config.toml
n_layer = 13
d_model = 192
n_experts = 12
experts_per_token = 1
d_expert = 208
d_shared_expert = 0
activation = "swiglu"
moe_layers = [0, 1, 2, 3, 4, 5, 6, 7, 8, 9, 10, 11, 12]
router_score = "softmax"
normalize_top_k = false
routed_scale = 4.59
balance_loss = 0.0182
balance_bias = false
init_std_router = 0.0187
lr_router = 0.00166
vocab_size = 16833
norm = "rmsnorm"
norm_eps = 1e-06
tie_embeddings = false
optimizer = "muon_variant"
lr = 0.0169
beta1 = 0.9
batch_tokens = 65536
seq_len = 768
train_tokens = 233200000
steps = 3559
dataset = "wikipedia_en"
Below are experts of layer 10 (counted from 0) of a mixture-of-experts language model. Rows are named gate (a neuron's input weights, with its number), up (a neuron's input weights, with its number), down (a neuron's output weights, with its number) and show model dimensions 0-47. Each number is 50 + 15 x the weight over its row's rms, rounded and kept within 0 to 99.
Before each expert's rows: "mostly gets" lists some tokens that are sent to it at least half of the time; "comes before" lists some tokens at least twice as common just after its tokens as in all text. This comes from a sample of Wikipedia text that the model never trained on. Tokens count by the router's weight.

# expert 9
mostly gets: "On ", "However", "along ", "designed ", "composed ", "founded "
comes before: "in ", "by ", ") ", "the ", "on ", ")"
gate0:58 33 35 75 37 47 59 48 57 47 40 85 44 56 44 00 47 34 46 21 46 75 10 25 33 69 49 55 39 58 25 81 43 36 45 22 71 73 43 67 52 58 25 35 51 69 27 40
up0:46 64 67 44 20 38 20 17 55 55 30 42 48 44 61 69 36 70 52 50 38 57 60 40 60 58 46 31 55 30 35 51 74 76 67 58 31 57 25 61 49 53 81 68 50 57 72 43
down0:42 15 63 60 55 56 49 44 44 81 30 89 53 36 29 70 45 73 42 36 45 44 54 61 55 62 79 64 61 39 50 65 65 70 49 62 17 68 39 49 80 34 60 43 43 41 68 64
gate1:60 52 30 40 32 47 56 47 33 59 58 51 23 56 54 48 63 70 35 61 75 36 58 44 31 60 42 77 52 27 44 41 59 85 72 32 38 46 34 56 43 88 22 66 76 63 49 45
up1:49 51 44 43 78 52 60 31 53 49 47 45 73 49 25 33 51 35 79 77 67 61 52 40 52 25 30 57 73 46 50 41 23 52 45 42 68 50 54 60 57 42 54 72 47 34 56 63
down1:57 63 41 71 49 24 47 44 31 44 45 38 42 47 77 60 18 64 59 65 60 36 36 54 52 66 53 89 45 48 45 36 45 53 50 72 49 66 75 27 56 56 28 57 50 42 51 43

# expert 7
mostly gets: "202", "−", "197", "186", "189", "190"
comes before: "0 ", "1 ", "2 ", "0", "1", "3 "
gate0:63 78 62 40 72 65 43 86 58 59 70 38 63 60 57 60 58 21 47 61 31 35 67 32 39 44 77 53 66 61 40 62 53 45 35 49 61 53 59 60 48 46 65 58 80 89 46 52
up0:49 87 61 52 70 34 34 55 37 82 69 56 49 37 38 65 76 60 33 25 50 60 55 57 29 52 38 56 68 61 37 58 47 33 55 55 24 31 44 40 48 38 49 73 46 61 42 48
down0:72 56 32 64 49 44 79 44 42 76 39 63 84 66 61 57 40 55 54 54 48 60 49 45 50 34 52 45 57 52 49 12 69 58 34 57 73 48 50 36 60 53 39 58 67 65 58 46
gate1:42 44 51 54 51 56 40 37 36 78 32 37 37 39 60 57 54 38 34 73 74 33 30 66 66 54 36 31 54 68 53 32 99 60 47 54 45 51 32 94 48 60 44 68 57 19 74 44
up1:58 64 26 48 46 36 54 47 46 24 73 69 66 50 52 62 15 56 52 42 44 36 43 37 50 34 59 40 53 61 59 80 38 28 58 49 81 53 76 10 60 34 73 33 62 58 41 65
down1:53 32 42 48 38 39 54 52 34 35 49 34 48 48 58 41 56 33 50 52 24 54 29 54 34 51 26 68 65 63 49 40 76 22 48 53 43 30 23 38 27 36 55 29 76 35 62 76

# expert 8
mostly gets: "Votes ", "Syrian ", "Total ", "800 ", "000 ", "100 "
comes before: "| ", "(", "|", "% ", "km", "years "
gate0:27 54 47 37 27 53 27 22 51 44 56 81 43 43 63 40 72 65 45 53 69 64 52 36 39 64 49 58 76 67 70 28 49 45 41 45 33 29 63 19 56 45 50 80 69 74 74 78
up0:39 53 44 74 38 49 59 24 36 54 33 67 67 37 31 43 32 58 70 37 21 54 57 84 70 47 70 28 42 90 45 80 56 58 74 25 48 42 54 46 68 53 41 24 22 15 50 60
down0:41 25 77 27 66 67 36 36 62 46 62 75 18 70 45 52 57 43 52 57 55 40 51 66 28 45 49 37 47 55 53 48 72 46 13 53 43 32 57 49 61 21 71 19 39 60 61 50
gate1:42 52 59 44 36 61 31 59 59 33 47 72 36 40 53 68 58 59 32 41 62 57 43 64 54 99 47 46 59 74 63 47 50 25 12 47 36 71 42 21 46 41 19 27 66 48 42 36
up1:49 41 19 36 65 60 29 32 58 47 28 68 34 35 52 66 47 50 32 37 39 53 65 29 37 70 32 63 45 63 57 52 41 31 25 69 12 30 25 42 71 42 43 30 60 61 58 39
down1:32 60 27 66 58 60 66 45 25 49 35 46 62 50 31 30 44 45 41 57 59 66 77 42 25 56 43 54 56 54 49 51 69 28 60 61 61 35 53 63 67 39 32 45 73 51 72 47

# expert 10
mostly gets: "they ", "It ", "They ", "who ", "players ", "ants "
comes before: "and ", "was ", "of ", "is ", "in ", "("
gate0:59 53 60 51 25 42 43 62 55 61 56 35 33 51 57 54 89 51 34 41 74 30 63 73 31 78 43 36 35 56 24 51 55 54 28 26 57 62 32 77 74 34 83 59 46 31 20 56
up0:63 46 44 65 46 49 56 37 42 47 54 33 33 50 42 45 69 49 38 50 88 17 48 44 35 68 32 49 45 60 60 42 53 56 47 36 67 81 41 63 65 42 74 86 64 39 29 57
down0:63 49 33 64 53 40 41 25 52 76 72 61 08 49 66 64 67 68 49 49 72 61 41 55 15 37 48 74 33 62 44 53 34 46 26 41 46 67 67 74 66 64 85 55 41 42 74 45
gate1:62 47 73 64 54 72 76 49 77 21 55 53 66 48 38 64 49 51 49 50 45 54 21 35 26 47 54 39 23 56 51 39 67 72 53 51 65 40 48 60 37 40 25 53 52 42 43 76
up1:71 62 50 51 41 55 65 70 75 49 53 60 65 47 41 32 37 48 30 46 62 46 50 47 17 26 72 70 36 57 61 81 50 70 39 76 50 24 37 56 56 68 50 39 54 41 49 46
down1:57 45 26 41 34 33 43 81 48 50 54 33 28 64 41 90 45 48 71 41 62 44 68 61 40 42 43 29 41 26 20 52 51 33 66 43 52 44 55 71 66 64 79 51 54 58 23 38

# expert 4
mostly gets: "|", "==", "== ", ").", ";", "ISBN "
comes before: "\n", "\n\n", "- ", "°", "= ", "′"
gate0:39 45 56 54 39 61 47 75 13 61 41 45 61 59 50 31 46 91 38 35 42 43 63 50 34 47 68 58 32 49 71 38 53 50 35 31 24 60 31 45 65 48 29 60 33 50 49 34
up0:57 26 67 52 20 43 47 72 38 28 42 43 58 40 41 36 57 66 50 44 51 52 47 25 77 68 85 41 50 45 58 39 41 58 50 32 55 72 88 52 55 49 56 40 68 50 27 53
down0:70 48 56 23 52 53 32 62 48 53 13 63 61 50 53 47 43 47 52 46 57 32 47 63 58 35 47 44 67 47 30 40 51 61 59 48 46 44 34 54 70 46 77 35 56 32 58 36
gate1:67 57 45 43 30 88 31 41 41 68 64 51 51 41 62 54 34 51 60 27 36 42 39 47 51 39 45 62 19 33 33 50 54 39 54 57 48 80 63 48 40 73 59 73 59 43 40 39
up1:41 32 28 50 49 51 15 38 31 33 55 70 60 63 60 41 64 58 34 44 47 67 71 64 47 53 57 69 49 64 50 44 22 62 50 20 38 52 40 32 60 62 48 58 51 24 44 38
down1:52 43 69 73 63 60 59 61 56 51 54 60 29 32 46 39 26 68 52 45 48 64 46 45 43 54 69 53 54 23 26 50 51 64 37 41 32 46 61 50 46 27 49 44 35 53 41 43

# expert 6
mostly gets: "been ", "have ", "has ", "was ", "had ", "became "
comes before: "the ", "a ", "to ", "been ", "he ", "an "
gate0:65 47 48 09 61 30 50 37 40 86 47 53 35 49 42 52 66 47 40 51 66 44 46 59 33 77 59 51 79 53 54 73 47 46 32 33 52 50 50 48 52 24 28 73 85 54 49 34
up0:62 32 38 64 29 62 45 70 32 35 43 15 55 46 33 49 63 63 39 61 49 28 69 60 20 53 74 56 31 34 19 83 36 33 63 49 29 79 66 52 28 09 60 66 36 69 57 46
down0:67 43 45 44 39 73 27 74 67 58 61 49 61 29 36 46 66 66 37 54 39 25 36 44 32 53 43 18 40 48 64 32 49 42 39 50 80 58 66 48 46 51 56 70 41 57 45 56
gate1:78 92 57 39 58 27 65 44 46 78 46 55 31 57 45 62 40 40 24 64 59 65 64 42 32 34 64 34 53 28 32 51 27 34 52 53 52 35 60 57 53 28 71 50 44 50 44 64
up1:77 89 51 47 30 39 85 31 51 70 64 63 66 60 42 61 44 45 51 58 89 70 34 48 25 48 58 25 56 31 49 49 38 32 34 40 58 38 62 57 44 41 91 31 47 68 50 63
down1:59 48 59 65 47 66 50 32 55 55 60 33 83 58 58 64 45 71 51 56 52 64 46 75 29 75 73 36 61 37 50 52 53 65 56 35 61 32 71 35 33 50 40 52 72 46 45 24

# expert 3
mostly gets: "tic", "atic", "tion", "ane", "ara", "ari"
comes before: ", ", "s ", "\" ", ". ", "'", "a"
gate0:57 61 39 38 25 73 73 51 57 48 45 60 50 58 63 50 70 36 31 60 38 58 35 61 59 41 33 52 64 54 57 37 57 51 38 55 23 63 42 33 61 45 37 39 53 42 71 55
up0:40 57 42 70 13 42 47 32 37 60 59 30 38 59 23 57 52 65 76 42 45 26 29 72 46 65 26 76 73 39 39 50 47 69 63 51 51 61 32 51 74 73 33 61 48 41 59 69
down0:36 53 37 48 56 34 48 57 28 24 31 18 40 57 62 33 29 64 51 52 44 56 57 36 48 78 51 48 19 64 54 73 48 61 64 47 56 59 40 82 12 50 50 89 54 76 48 41
gate1:52 26 44 53 75 61 65 47 37 42 50 50 63 42 58 22 35 56 22 39 28 22 48 50 62 60 41 58 38 64 63 71 66 65 53 58 63 51 60 34 65 50 58 72 35 61 38 63
up1:55 28 52 55 69 29 64 65 25 63 19 51 81 44 64 59 53 59 12 29 44 41 57 51 64 69 35 56 34 69 62 81 89 44 72 42 57 66 71 18 41 55 60 56 24 67 60 63
down1:67 48 59 62 43 19 44 65 55 31 20 67 48 55 32 36 56 41 69 53 91 58 64 20 48 28 70 64 59 50 59 54 52 18 69 40 41 55 49 56 24 68 40 38 61 73 11 29